From a checkpoint of a small mixture-of-experts model trained on Wikipedia.
Size: 13 layers, width 448, vocabulary 32000, 115M parameters.
Experts: 32 experts in each of 13 layers, 128 SwiGLU neurons an expert, a sigmoid router.
Training: a variant of Adam for the experts, 483M tokens, 3687 steps.
Below are experts of layer 4 (counted from 0) of a mixture-of-experts language model. Rows are named router (the router's row for the expert), gate (a neuron's input weights, with its number), up (a neuron's input weights, with its number) and show model dimensions 0-111. Each number is 500 + 25 x the weight over its row's rms, rounded and kept within 0 to 999. Numbers have three digits each.
Before each expert's rows: "mostly gets" lists some tokens that are sent to it at least half of the time; "gets" lists some tokens that make up at least twice as much of what it gets as of all text. This comes from a sample of Wikipedia text that the model never trained on. Tokens count by the router's weight.

# expert 26
mostly gets: "ity", "ated", "ive", "able", "ment", "tion"
gets: "ed", "ing", "d", "ly", "al", "t"
router:508495479519465480470476504494500499547499515514522468478532492496515505510501476534492465484437489484502503478542480508496518456554535455530495468538489497555538515487473491522496537501525535527495532552496456509471486525522498469510499472506468501507486507506494493528495515517540499488510488513513514521515487454491488505475444519552
gate0:472496510471489484514522532518471510478489525515459487564497556505514477499519476504531474462414482503463553519507463513528541490511532461491489528499477463470535477497480504489526512459510506513513495509508492498519536527474507533497501492489514508474542467512495453502480474523525539503460521504510529491482472504509482548516513543528
up0:481553525497513553495468491440484498505519495484533435457527522526455519546511552474504497533527518537495483548468494503569457508496495471490528513482491508488475482478529499493506513509477491488485487488522468503472507489493491513508488523502471462477485498487486508476506504495515447494488487489512505506431486534465474476459529528476
gate1:483493462503541526441471505525499536482461488500546503500518498536492516467530457509488532484498528522499497539494509502494521510507463491458534494517466495475481523481510538467514510543499516531497506473489436460489510505487492485505518467501483474487465530539467548504462527488516490523499492509493552494499517500503505526494470469481
up1:510525526519509478498527481506514509476489507483472485517511489482487532531494528517524451495552478505487530543484463490515473502485474510536431465491506526493487494542520523523495525508481495492477519516485510485518498496465477454462546479509480510461496461454478491517497489490526498482467463546465496510456505526542531483503537486520
gate2:521496501498477521510533532523514501517474465506514486508537489483516502509441526466459480524492511473545513548550491517463522500556465502537452478522509479505527534484513488503538485459457479495467489565482520454509493487484519511508488523508514484489477519473541507476498513517476510507504517540504546480508524486521496484549513491533
up2:514521448516484506524521539505490542492511514498496515503507527515513469448502535489476498509422552527530531500533499539515504506521501494506472483521467461532488514483498517514461509486484491511538529498465508495513508506458495472482524449468509478516520496481511513497487484455512484538482459518457568507479504504515500521480435472470
gate3:502498491491474501498509503482518497439534495534482499514500535475485485457518466534451459513478467517480483506529531460478502489536480474518522489498478490440560502526508519524500481491530486484507563527492511551460480482490514518549516472496509473515503494503499496513510496548494496496504494494488504520473517457491490519494543481485
up3:523501522519467440508513523512520513475500469452519472468476534501455582502545456505502481510542475501492537512465517474500522478563519498505525524560486498473502484464498507505507499503471500480490520459511528505463505511514480472476487468489479467476501484514504499531501515504491482498526509485524501488491507514516548514464465474485
gate4:472481497503503533504511468512506459496525477462484488527489498477512488510529478454511512499457511542467520506497493457535515492461515460480447494541510483456485516514498494546495466514499492533487501475504473530518511529507500511536536529492544514494470517549467445475472467506523507490465498513489509497471486475516479476503509516519
up4:533472484523475531481511471496511448469563476462502477480520472519529517482527490480479524511498493480507493488498474523502458475493534517481490455465530487463523494467522498486481509497516514476523476492542502530527495491531438527488515503478500477512455482562539529510507494473480534523532505492507495514514485541564561481512474496485
gate5:506511469516503506517499519499498504443487522473465453497489504509499503537518532505527492509517491490507473511499504452545478499508489502471511500471472518505476516523471491526531540511517517518488490500511484460538540513476505456497529522476486514487500507502529541498508485478502512500539478534565475499477477469554504492540493490520
up5:482545488494509517498478504516528498532472473519499436511501486465505476512485491479516510465453562495528559462507498532521487467485465537495512487490513525507507479499487491496523481546477504503507474493494471473501464528489498508552494532473490463468495491503512508501479495496500518540478463525484562556498481539477493445538529498490
gate6:494499472481510485480509506485500480538530463453498469496469459500467461539509466490517486558451522463473489447523494490513496492447490503513470467483495483524499470510478523492498514481481497521522498484520513503539521471493525497452490521521524476473475541527526485486533469480505506521462474503508436503506530518495541495533487489454
up6:514523506505491511522476486523486477501479485467496505521502495476522529468509491515502536519510514515496522544514518502519488465511466505507509524526501474515447507497454464557492471544498498530476469485524463535512488516495529507512531499510475492496509515485491476505499535491534509504456496493470470492491469457511512497461430484514
gate7:522500524521481554485493484523498503503527519501465483509504501498449535489434538484517475510450454533499534467482516555474476453515481518492542494482475516532551464490503518500462530489498536487501496500506505540513487507505495461529496488473529504525539516477518478477491487492502466543550561486507511529481505520479536537520505476503
up7:478533485502480485490504471516556505504536445509499563485527534461500507502504519495439516499503488480505511483503466522501519534506500505513492485535503516502482461476512517470471518488540524454522488499461531507476472507507542492503488525529536507530467539491521535479531492494514492457548521478534505465520502504517498462462506480509
gate8:513511467438468482568510481503525480476509501535495471508481515483491455505479501520531451508465514497458517545491508505543502491452513507464572511496503514521519472481491502519538521479501513476493504486464484520487491483545455491485510477458472473465496504495495512532536512505492538531569501499586478469511518543561492489464461593509
up8:516477519455443468511479525521456511472503520482502534488495517468529523518526524529563472510497465516446514529460502500514472490506507491509510538509512550500540517516475502509514499484480529502506513500499507496472465486504519510501475491492460518462505489514482519501516510494489496504526567466499473494535500545558502475415509493567

# expert 8
mostly gets: " |", "---|---|---|---|", " 0;", " club", " loan", " 0–0"
gets: " |", "---|---|---|---|", ";", " /", " 0;", "==="
router:476517519506517474490512518467469514500446512520497512442533500497515491477448485503487487499451504476474481507483522497518504530528497439527495520530483535502482531483462501503477541500522504508497519546545477511490483526501526486507513477493509463518503498576485519549475513561548524517503460514523468511464481501501519531513458502530
gate0:471468513498497537507469486476511514490487481560479474483488473491452504454498463520474472509478521535510490528488497437455477524503506400503557455508496526454520504507506526517467497495499501556481459525497504475529493529485499496481493476499499474528492545532507501484512501530526477517528479517511514500464510502519541508515477493554
up0:492517500473486524476495515514444476498525521467481490531485492498560485504500596509519481515481489519445502530548482517450534476513491515467552530507512489517523496501496500509559497513523525493504498494493555535473526466517481478529490521458514456475503476449475537569477490445503479505488499521503502482520476470516508503480501494528
gate1:460519491537490481494522494478494488507516482478512475508501516537506547504508503537469498493498489497537518574526552519483503475510502529496467535415488474515483471487489507516519516490506493492496507480492491534516488505492535491511515498558505542483523474477488452532523469549503551537489494535496513488496510499462499463498499488528
up1:464543496537516478514488541490536431559494480506507577492506549500494480540500528489510484553497526517497470454503491545509492510501504473467487472524538501471499527491503456499477504483507509469529492442510502503427526474512483463484471531490486525499507512489496439516546494512498528505484518500490474509484489487491467546527498507460
gate2:541541491515517512491456505527495452484525483506524492520463471515515536518503528522500513541453554501483452485497503501523511533488476480461502521508508473516461472489505509495498488488496474476551492479532542497486524483506506476503512451508479542500475498508463512579508482540495525526549527488509512494505508522477536526515487488492
up2:506489520510496511513497517475560501467489497507527482526478553490462466529496542512544526491500486521483501488504468495524475504506528510483536500493494513581501520529499501489511480514522542493547511490518541483535518505510479521514531468503472523452464484473487508536477488506489498451452533514518477545499481516482509473483547496492
gate3:508524502515482477506470512479491475504485483496485484520539461513507506479494522560488476472462482502485474550504533492523460508467520489474489479514487511521461528515497506517489538497488502494495491544499471514506525511473519506508477551487522503490495529466492502506530491482493518471501482470488513508512460495483538524483476523532
up3:520474537491475547516518510465516459498490483519510483512534463505533517481482496551490508500483518487548507530518500524516460515497495467485512523520493527521496521498477520514477495494484443521497493527490504520561499475483522494484493536496493500485475512488471504481489505475501452492503496453500499516521438471479507498494493478505
gate4:528473457511494516487523575493509416502505528473484495467517539497487502511508503464499433470477456507499505525474533473523488492482494457503534489484502501508497485509501490479566497534538541474486481522498461494534537524499484513552490520495544501517479501529514472533475498532509492529487513509499511494542515561501464548514501522532
up4:515540466534480513479482462485508512518518485459508563533515501513462523501500505491518510492509504532493485514481499508517509505493504495504465476472513495497520468518537470449519487533483473508490524523509491444483531494471497493466510515502465551491488531511460497456548491540499522479473535469550508536530505523492513513510518515504
gate5:508498513488507465548464449508500521510482477525508541486446479492556498505494476464491488531496518493554445422489526521506506532522509485500534505481491472512500534477478494512461495454475478508477508474495508433448532513504478445495466504527508553503473495518502482472502477556480488528484512477486510485487455457474493521523443494458
up5:484463535465498537497484514510538526504498463522504539506497500512478530511495472496523519513492500496511500469529459501521509509549509493526534495468454514499534511516448481520499493440499486514502492451514484408526526498477522487490482488499451484482496435486487506510489497456514477486512500536518501509477460454503456452501546520453
gate6:538489453473496447464500471520445520480534503516495482516435519466497471520515443488484456477522493525476488538486484505475476465531503528461548499553475459516533519545491535514525484452516509527529486501475501487467521491483462500473482482485493534502478483511534550542505512457475501520478454461517524501486519495480526484469470507496
up6:486501521473497537501478490529512498505491511513506499500458504516531464483485444448480504472496518497494476492516504497442502476523488486526498489519505488517544517504522525547486472505510504495474507482483583521489486514521512488477481503531476516491504506497520485494508479462497494523511515492467507479510480465532444437493492507491
gate7:520485480463486530531475483502492517532492481530521523518493512483513485526529473455505506510509495522536523540521466544511534495479505481488455536507505485526493515467443454477508491491512501487502546480520501481467505506485503499470510471484463496484507479507521499497523492482495510488487450523513482523461532553493478483511512499434
up7:476534519523497501492525498520520463439493530505484453481510477543519535478465529535487500484498516498483479466496527461501488495506507501513529481478469536493534491528537534524482508511472488514508465538482504503547490477517508499528485523522559475494494543494484481527489500504486478520533556514511506478508485465501540498485482496564
gate8:509492501520527487490497480481485464489483482509516455493494492504501456468496509507492435590505543514468488533555494466495476508513497492470522448503506491473550515530490524486501496515510465488520494472505562549487450477464512493522499539555465445486487530481518517550510495502512512520499496515522491527484503526446514487513489472454
up8:503542520458500544513512475502518527518506515498525482457455509469511488494499487517503514504546476486537500490521507463481505518448485503520540498555485494528544477505504452505463484505474511483455483561507487513476502534497526504518487468514552489498535503488513490496519491502508522504563498469519501506456491538494493523505479524507

# expert 19
mostly gets: " the", " of", "The", " The", " this", " these"
gets: " the", " of", " The", " a", "The", " his"
router:478522475527502493469478533484503478544492515481506454459516487511520425526465508487465483518496513517450478505512519466491536493519473453493527501475482500509494508505434489524522513490521524516479487507464459527489437504514513471498527471507515485553454470474492503565489495539529518498480440517540533538470489479486495502464510532535
gate0:508515527523521491465494540500486485494469485517495489462529543520508489521500492494520486513533557503502447483480441500500506454559429450501494487531470555501502530504473489499458532483515528540550532513497482441446467501504511510486490498501464496502492521502527491487522473542517512512497521518540508488492505473437510504525495513478
up0:529521504542529497436509542450505489472467477455516533478564517567498451519488528509504485494515525559504467495465486516523535499524525472493513517500507487494465478461481535485476487520541518504516482499466492482489466463505543517510479495498517526519480476458497454501542466539504513525496491521526526501459525479464549528510477527504
gate1:473493519525497518459506540468506496474478538449519461467509502559500496525500485538525484478489538487479464483519518484482495489562503459514529521486460518508495544502461514507481490540513500516465486530495477512515472480512492476555488462477497521492507465491475511563484501533539524511506482472540504529469496476468489505506470492524
up1:504511506502481499488507503482515471483460537457530497506512476497531467558508478517513495444515516534489486513518531476505479498528511473512502525466478535524475511532462515487512467516503508538477484498488463529478467483514525477526489463494486487511501484464505519536492494539488500502484448503525554541479475469462497498479512499519
gate2:481581470490457481487477526537532509517553480543544496469461525529506489523517490494515527526458467453490531510475507525510486493496516510553481492506516500512533509503506484514476493504503537480496497483509485458495530496504511494486510485503497469520519465504495506515462552479481497471494539524395492532512462533518519453486485510545
up2:492491508511512537511526514527528500511504467486522498471522500468522486553486478563510517489496495494485486522519514498524511445481511488545495503468521451469531490532477529432529516525532564496488477493488502448565491443506494517509532516475481487543478493480500490541513505472524478478500547474489534539555523527509483503504519506553
gate3:472548482476509464479493517470484489497476515499515466524501481476498502500495518464504484532476478486456512545482488480474466501554474466496468493512512520486506518475471464512500513497446526476506472517476466426475489526451480494486449504489448499489489476509498492526498505530439520483442435509542527496496533518513498503495482498520
up3:521466512508519516484526511454508470482521498480534499535559492493536516536489511528487499492518497486534482523521492504492503509470495488517492509504456487471529483468483500503502521520503483477500491485518485522538487479546514468503486470524532519497434494481535490490478518534511489509498509507503519518512497567515518451517482524457
gate4:477481467509467534522499553480502478506555512550496540469525502519512520483482517515490499492483505486485532526490536512494507510502537488526497499496497528474506457492470492459494507526531552451502441504508482488543521534501513485498474499497543528500496501516483515492431488493521499522490509534449536494448511519521487487505483476526
up4:491475572447501553500514498532467506484483507463499487504466484509506493479509468552504476524468527499456476471490446490495488512511500488494521485505444476535509541516472546506493517474493484514545562519487518474495499504449495502479526516496457461499517539478518496481546461483484503507515509468524488457498456483476485527517504509436
gate5:486468507506540404539497491493540501533479457496529503444493481467519484514520526439524459559547501460514512513464464505509486464495490509489455485505537558512481547491536468507487502503506487527520533496508501533496450529532487476495480524515469505513521513504482469472539528504501462464488459479500490519493500484467489498470509484490
up5:486495487527547492505480556521531454531482518523518478491520512485531515541509453477488520516503476504492520492521478484534502497472467521514473506474481486504501515469522527492491525515495528488534481465513484501538476530499486495447482502523463451506457504501475453442444511482479502493488506487517518494517523470473525448496513486501
gate6:469551544511467483516539512489490496498474486523465517492490518507490452447497472510506482491496511529503498479465525514482460500512509498485476493536512499514461503501527494517469491465559540517479499492460475523515490499500512530544496520487526489474548518497429518493499463506541508499515564519467482482440492454492550530461488501525
up6:493513515453527454495475485470523519500517512512506521461494472479506523518513534507560506503474484465505490504484505478536491452485513521516453472497497527484480462545517484458495531479470491506483482480532515443496430500481501508469512502487487520499491466512492480476531512487467516477541509473518492502537479507473477461499487492502
gate7:508488487503504484532486526520516472524530429523516492458452500505484498541478559490502490522528562447502512542498520491486532464489475498513495508499487509495532549535495492477505482506482545511505530486490514463524515482547525507491506525506482526478483478519516459513502489530494485475460498560518510512506518514527459484532509514531
up7:504461508478521486529495519548511471527518502547487503507474509486499501494478492530452495535494503488479487526539514510503552492477484493527509511490498534491565547526484516481504520530507528506513527476507564476513518508525510527459565492517487489497483506509518475531485486502490526509488492545523506496497499504511479442537502504519
gate8:502485489476501524528480457551520541474510449481490482477508483483509494505485532559488491548485493451501479515517489476480504480497522521480549484472495460495499515553451540509496530495510473514542537495536512499517545476476497517516527523482530499452516492495517494491473519477512507447511485502491501487491512515471501531455484491546
up8:528522496530518499497509516483491507525494498546490512527514492516472512445491519473494511477496501525500525504486468500483533500499540542528473466498508515498513471473495496505506561507487490470494500502515563506562506469496503494512557483477559486499522535524472520466504488482501491531501515495531470526552486483507519517474490500492

# expert 2
mostly gets: " to", " into", " from", " between", " could", " through"
gets: " to", " in", " from", " for", " with", " In"
router:448514458513472476494537492495494489469474486484491500485506497512514511511537496498477502526456536532473485503522521505517568510546497477541506498490465482482475538506494506537450547476518515493490528514507513515491466517529523495485495495548497496520515496528482502513534467533526545519531488527480468513452503453501500533500465527528
gate0:481505508528505587491454528514525538487462516507535491482504510472502538503489477461517498448464491486496528443453497474496509535473522496522500531498483499458526560498504543485476498491495506519498489503537501471495533534485508505479482508526498460473520516498494507504476492477525547478553494468533530489492475451478500523476447484511
up0:476513527513476510508469530540502471508477533487497526523542506499466486479510558551486508514531488531502499568527548536527478488523528495472482454538517497506489491497499535455480457527544479561486531498446518524473495497527462501492515531501500555517508481507524512488461523482481485510453531502455492515500518497502491517496510500504
gate1:498483501565546529480505514512486499496487475549492455496495533520507499538445512463463494520465472532495490442474518520480553510454500490490525521476490519486481519506517500529479550499539519498557540520508539512519498477492532497510457504500501483544470493497494500551486502543503491525500495525519547544493506493457541478513539531502
up1:505509519487508486547465482501525523510503482510488521492479527460520474490519497521498484481484479510511461507520523502502532494472485468515505505486510497509503526516510488497466476478545506511528502493484538539535513447507550515496482503501508460552487528462512501487535491524486452538474537467504549580510491508486537529484508503496
gate2:445437510493498466482545499500500477517492510538461542497511482496530523526516471498524493520538494478465465559505504529529509503532498503500527482495494490521508478533472483553516523463502535508500486476508522513431464491530548498509544450496491517502534444517484477512468472521476547503493519514460537517510501522522476512478487508522
up2:556517469499507473480447485490488455501561506500481477529499551509467497493497497500469494487533496456541482506527524549519512521473481499491508515510482508503522504469482525520514515495504512493498498503490536531514475522499467510519466526492547492432444503513518498508519467508517491515505455509505460520499506499480553493490484517460
gate3:528448511498525520503496492512503532482520465504487483495476464488495497524493491506509518477463489520517487492498509500508499458517475490520499495472473507489525454488500482507457520513477513490532435557492502518568450540517498510509488483517503510448496542503522475503517450532534463522495511516519496510482490522486488508508516463454
up3:452519538475531509534500514519489514494502514542509450505494491500483510455526436497453501477488481549484498460523470507545507505479463497538501519486472447520521517484467457488508521495484493494497495541517503530525475525520535487480505476486478479497510488466497512479498485503508506532483485497538525495456482515496500468500524510474
gate4:497503459507489480461465536510472524509487518501471475502511509488515526530491518504449497458472499504480467502526506527528480493494511506527561517495517510538523501474472552480537503470509496551473454486482480504510472495522476506487504492504543538535464481507490521560479468471535491534543513544537487556522499531521508446498512530528
up4:466491483522466515480486504508506532479501538525461501490489509481481486502531504516517495507504527519513482417504446519513517482429472492479526509440477472476540528487515519512493499482474510538527505525488469461548504489470494483509524510474527486534461533483455503465488505500515500512533487509503530518471518489527471539511524532540
gate5:515490508547518513477480496497520481516511427512526533499525548511516511491448513498498532533508518503526483500479474522502484511530505496492539515471509478489513513476499515524496506531540489486535485520513537502506526480479516487504479487500550520483529511491510518541506456556526513547470463497521517507445503466427536495487501502470
up5:512548526457446499511485537518514489486503536550509462478511486503501514465518469539515519498479479532456486498557529496511548492508455515530510500513487497521517510502470490455539540486516525504471509482502514450502484536509502501502546509459483479519509425475482528490500565512479496512536506545474501541551513489497536485498468454510
gate6:496497526509512470467518519527498484492548480522479515507484474514461511485540525470477517529480504451432546504532525502470524501484515520503501509506497513509478492463500482540505535489512499506529500521515514481476491499540513481518551521504526491529494512509512452503489470500481491436472511482507504528462467517478488515522520540515
up6:488472517506472487495512488501477513505519477507510560491508500507477501461521491488525491528528523478465537445493478496486527533488498521519504485469468496481512459514521530471521494466513504472552541482514504496486495481498520484516564491486502472526524521480498444470495485464480477493500505460471537515489462485468478530491511542511
gate7:469509548506501475500524481473520469483484487518516444476540499492470500512490540468510493534480556468509516511463471526517515514562501506484529449495504517456514503475513491531506507460426513484529508505568508455522500487522512489504489533474497461513451451497482512521526510506480462512486469550500508478473505530482547506505506495475
up7:519519545481467460510505469506518461507526501541528508508499529505495491491507466490519538490519520500514497438494537522462507468522511517555464500539503468470511467518514484471486501523479505482507526511499496468501503507485498527521525485471488535500510470492552483483524529499497492486521521506425488478497505476506497516499480483511
gate8:497481527540490522510499482540548505482508507535473495505517536517517496510533490553535486510519483512460455446533496545502544519510472442499490511506513522500537473541505479486485530474483548485530454492524527470462531481482492508488487484482461481497536546518518502463554486526509521532491500471484492503533490429528509515488500544495
up8:545523534504503540537463531494495526486516466504470505518520506540469498505480497481557501536512471483535494513512517495463503473514506503518486501518502540536480507510488479533509480537507533532500525480464479472476520531460462525489484520502527488492482511496469476508464517453490493485521501500483502488540528503511442522481528500500

# expert 16
mostly gets: " Republican", " Liberal", " Canada", " Ireland", " Pennsylvania", " football"
gets: " |", " (", " also", " Republican", " May", " football"
router:501486524527461495463508525455511471512461515513543508464557495507531498549450481503483497511481532482476487487515485466514534477534490450533481495496470505496509531467474511506506535506504519514498512546526487499485462525518515470495508473551529507562511477494503490536505517514538512518528509484531481506487483472508486489495477546505
gate0:496497490549512491470462517506503485535500485481488509517493527470496516531481498509471524490450473553539494543479511471486475527538504477492524517558475524534477534491491484500485513529519496497513517570482465522514511506524479486536477439506481525496501495485539491525522515527501529490501470485504499507519532507495542458487531466497
up0:494489527512486466486509554489489467515509507459503483505478509473496465518521513476496524527514489440469505519500536466485537483499521506499438520516513505451471477469483474516501503520494502485486511512534530470491466545511507498447489520526534486485494473560498451478515498482497483509493503510527494467530507488532496491515479484471
gate1:470521498552530503474476475501462507500512499494469439466515496498475477526525508473526507489502541466482496526466496491524542475516485483515516513514522494525493521499525504530451524490550515498484507462539511473510508457554502520493493483495521493535507516517537496489507518528478473474495466504512513486458506510502493512492539500534
up1:486495493505509535465499536456543523495458493529507504472518535531520513455466453522518483510544483514519495458508507478473471466478501517502479486504515464507504562477507524475471498535490471475490505471503513499522501502511545545458542482499468478531456503514490462525517519502486464466509540462497475442540529489432554520525509472491
gate2:491532455509486490532504498495485529496503480505484488485477544483536499549485480442503482497411529477508501492522521424518454497509487515491505510543502537492490533505479490499454513516534484478496482535534500517510466504514562476491505465539543456487488484502510500476488491458500485490547503506504480453510487452526538476415466472517
up2:536495488473501531531486500464516527510516493507519472511498503519499497475502555535502513492518543522515488475557455509475527473452551531519489462527490532524518522514523484510462495481547520520442473449498487492522521480488517512526516494482521517511469498516459476540484497492480475509518479512499500515492535538582523513531489456498
gate3:473489485528447517499510493555490474473457486532534463450495510558479505470508523469521482503490485492491529528520556463561505503539504515502541467505491510493508476487525518502526538518489457466490507488526540515447497517516513483498505509522483478455516504508498478488487524518502481512466478513518533513501522489474480488462471515470
up3:442475473510511444532503494567505490499481490465463530501481557523496443443511492521511546483504479540472496517477503507521529534535487516470508503560469527506493507482498496489456536485511550577501465480497496477524482517539509520490486491482465467491469510477492494456495519548503520543556513487515483512528527489479516476522510501520
gate4:473488505504486479476530507515568462466519407517505438522497530493513474540514529527484518489498513474500529482525534508495552491485495517510482494510491540491492502468493533493476514511519532473482531547510498456538496563464500492480482491547446493434518464502526455491520514538530539512475497471503521498511523465494480465514488503507
up4:466463499497511563498492481503514490471509485508494527475462486479478495493486480497528508504491515459553485481493531538470523479502500499508489489473480475528461508471502484469462463503506505496553504514542483438534547480518523525510504468521478479489523505463506489489484548524449529499490466507464510490501493470500503469525499490485
gate5:487496521495519440435493534525515524502505498534446465498533516507501465477467518535475461528541503509516479555471463508515488473492499509509495477532515482496508470471490521570507520505497486535528467505468516533509474542497442491478497548526495503489490528491436497482493506511522468481513489504488430497434493501469520524475505471481
up5:465488480562508538455548480475447484537526472485496517503476522511515490494442501526513487504514511507553481502518485536561441516446490514490492510524518492478509459516492489505469511484498460535495446502460497496521473514494474509475513512551506493520491512505528490492498487520551510551487530526463437527494512507485530526553502495437
gate6:504500485512471493537486482528445544475512444524517488481489514459540507467499503555550573487498521523515530476519461485509509475499525455501534515521494525533483456469495488578489501552488512444494526501552461516501514477501482524490492517503463478475501508456510489518440510490510483497528524457517483461523512496492501521531495501509
up6:511479511477519521491459437503490549486513500500532542543494506523535501507511501485495524500578517533503504455443498503476477476468505500464537520489513513470477479525503498501514510511490492465465535481538500503546476497514519471489443465565536519457521505498525486500516520498517477509513519469477513465543522475467499496475512518464
gate7:521502489511473495461498506494504507477408506530549529505539525521518498517504493441523526519494527514530506463487494482508544507526444499485538508502448488472464507487463536496512500478525466499505447525504471492480510500501464465526495465531561471491450490470498469498522493499524496471470460485512540484516514476510471533507489514487
up7:524523525500527479493509510513494466515461491461454467501482490490487511503525467484483512488471512538456540440554475505538505512491522501505490474543485523489486489523499523524484528504487541506504553477517506512522486488499491483500513493490528517481483464493519487471474506495463523505478514492490421532508481502488542518499476494532
gate8:496493451478513446449495506454484505559500452507519510500452519519495505461477519496522448522485512480472517553526492506498539517515497498439519488478485483461478520504481501526495497504534497488487509507517503507467493508510493525500515511471519513462482529470502500488510502483478544478454491466477488500486519483523510498476491535495
up8:492461508450419525447481474498464510464505504523503502480497480510488449524499511500488511566510484521537428477500503469465479475520490531531522493560499506514513469452478490508570488478523499481526487463495508511523496527501456477525500485501482484474427528485526464475508484476494518522521501505498534481487530525541496504556538502473

# expert 11
mostly gets: "s", "o", "a", "es", "os", "ia"
gets: "s", "a", "e", "i", "o", "es"
router:514513510515482480493504506469500495516495475455538486469515492477493490482461456501472518483455518506475493516523474486516536483520491497552505473496456518523511509492491547517492544495515482495497489528532479493498466524522515469516546480520539485548512467508505486506512490548525500525553483524515495533478475460469485499461449519542
gate0:490511511484522491489471481508470450517512514488511502495486503527547473518473549470456499517506523460491487534500500518495471455532502534502486475515459546514514534495520514518482499525529531527510493507499541522490498499528491487488471526525482505492557513500509492524485513487492492498487475510493507467476519529503507479518442452534
up0:494488469533463499463483470467477464490452524478458530464496508486488523531542476489489511490538474488496505509507468535532497479518481495474480477483512493518474476483496478522494524479457495522481526522500506480485546554454485499488498510465493519501519522506513531492480467524494477490522524547518525540499497548508463466468538521509
gate1:464514505521500527475535528541544477527509513482516465439512535506481520555462473484493481500510484486536496611465508538432453513502502496566478516538515497513477548503497502475510455532478505491499495466498484528463487461494494475513492492597451496506543464514475497517471513512498514469513444536490539508491460476490511504521535494474
up1:484483551524470467519488506555509499569479494482492516518481501451500527429512466459482516509472475517469495469530515551452509509498549474502497498518497484478524474502500487502460509515493497473504504476466470431540527501486516495519475489459496516497519494479500466500491491490484493462508495526474556545459477467487467476490537532511
gate2:500498496570463484442481549469523445564435528477508530495499512525515472545489542532497478532496561495469522494498491524507462506467510498524486473490521524503512469507502488501475537502495500497514483553529525510465510510509477488515480480495476477482550485531514535509508521494492501490511576520499485478489505480469472499499480521523
up2:534526468503480476537506504502505475497497468462517527491485497534512477517490542497471522506499504502501493519538521517497494510536491516552484531498471505491530505506489512490476481539501526486513447505520519498474498479518521451531518490502502442465499515523515541487471473506531479490489511504517446454504519513471453508511486473449
gate3:519478496457461521517519494533503481531525493507516502502541456517537493519495508525469491461442521504488528455528498556470526500475496500490507450496488527502514479490474510499480493462489471524494484502478505512498506503445485491523473493520541518540512484514493477497503491488504482555519535477473491499502524504501489504534499530449
up3:490517550460536489499443495468509509435504520469517485458489481509462508488525532486556473514486498470481510519458517524502541442505504520481483508495495476499536471486495526532461481542548529447502508477501519491543517503512475509474493511489477501468513507492542493502513475481503471499457490485482530522520521500495482503484457486502
gate4:518516443547484459512500537512518464509525449460511484541508519482514486474454471505524473448490527503481518520497552510508426479503507500509511509497479530486525551469524533492546508545472477530468531496494459531431485516471479497533478477493439510497520463501519498501569558504481531514475502501494497513477502493524500488499453497509
up4:450517525460499457506488494494429514498521531490487531506471494493516493499550516481489478493463490507496530524506473505508497504499479468522492510510503491520463473501438505460501476440487502481527475523466488476507525535496502487425494504494522520525489476509510514550517515506547495508465525466496527499520480536512475504503536509496
gate5:522523498488520501497492532441491518489505493528523517528532540525461508482474513493486528495540497509496495524464511529479520517472526502520451549460504516486463455451505449527461505490505487521516527490476492507467512502490495530461476492497514480510532529513505479532501479559489486508499466522499512496473527522486484519536452494503
up5:489481491505499534443497500491499487478481508532509481470477503517562482537509541503516482499498521502513473522564481445516529537495490504473539483499502515488498526539533522509498512471502545510515510477511542499512496521485456487518518493523508448445503466504467483530522513471498471495444534476508541493532452515520531489477527526511
gate6:500568495460472472510502495484509520502481514521517523515489519520520487519494490474534489484486547505462482509501531500461523521501478460512488506464487493528513575473497488539485491539462463511517516529518494499479484551466448512508474463492460509483508484554514489480512485529524560520467512534522513521458489496511493465488480478430
up6:478499505491494478501507478489490491510524500512507470486451511503521477537474493444535457508484510496472514515529506500470518512506499482521501450494522522504539550524464544534526513543498486527496507531508513515493504504502452538481459479529504507538523507539504508520543512480500522521445493452469450508499485484495490470548498505455
gate7:493527488491493511537534480486443523485435469450488474509491475489541491514503484499521528544509500489488530549506483464495515486543496489522491484506494473522508507465472514537504550474522470539510519513511497476473534528487522474492477490455530501497485453500513457492508499529492475511517444480455534495457411446473487525454510482521
up7:506473442522520463522469488489461506491504489489505477483496504507511499518526515507502490495477481454527538524438472518533487550497498513443506481502495499508505510523511495521500543510528509512506579521487458503496525513543490485500498497500484514485535508465503481497477461481501502482496519465476523473525530502514509532482495440505
gate8:502472495476464478523480468514504484510498437520528474522513501519476487497512546477496515544494548491509546470522467494541482457572531495517466483489495505491511463471478515503450531454498514490476509533515449462490477522478513492496526500528476501509516499486494507478491523504513496491493486478508546479448529504481463502491509546528
up8:473510474538495484496486525513475516455507515512481497514516511450485482493454505499507480493489518542470483535451474527499504518479506491466536525535514482506459547525486474484525497513484473493476483493491502511511509505450474492480488497485502482512463440497490578533531501447499501463459489517484487516538498523539580501551526505500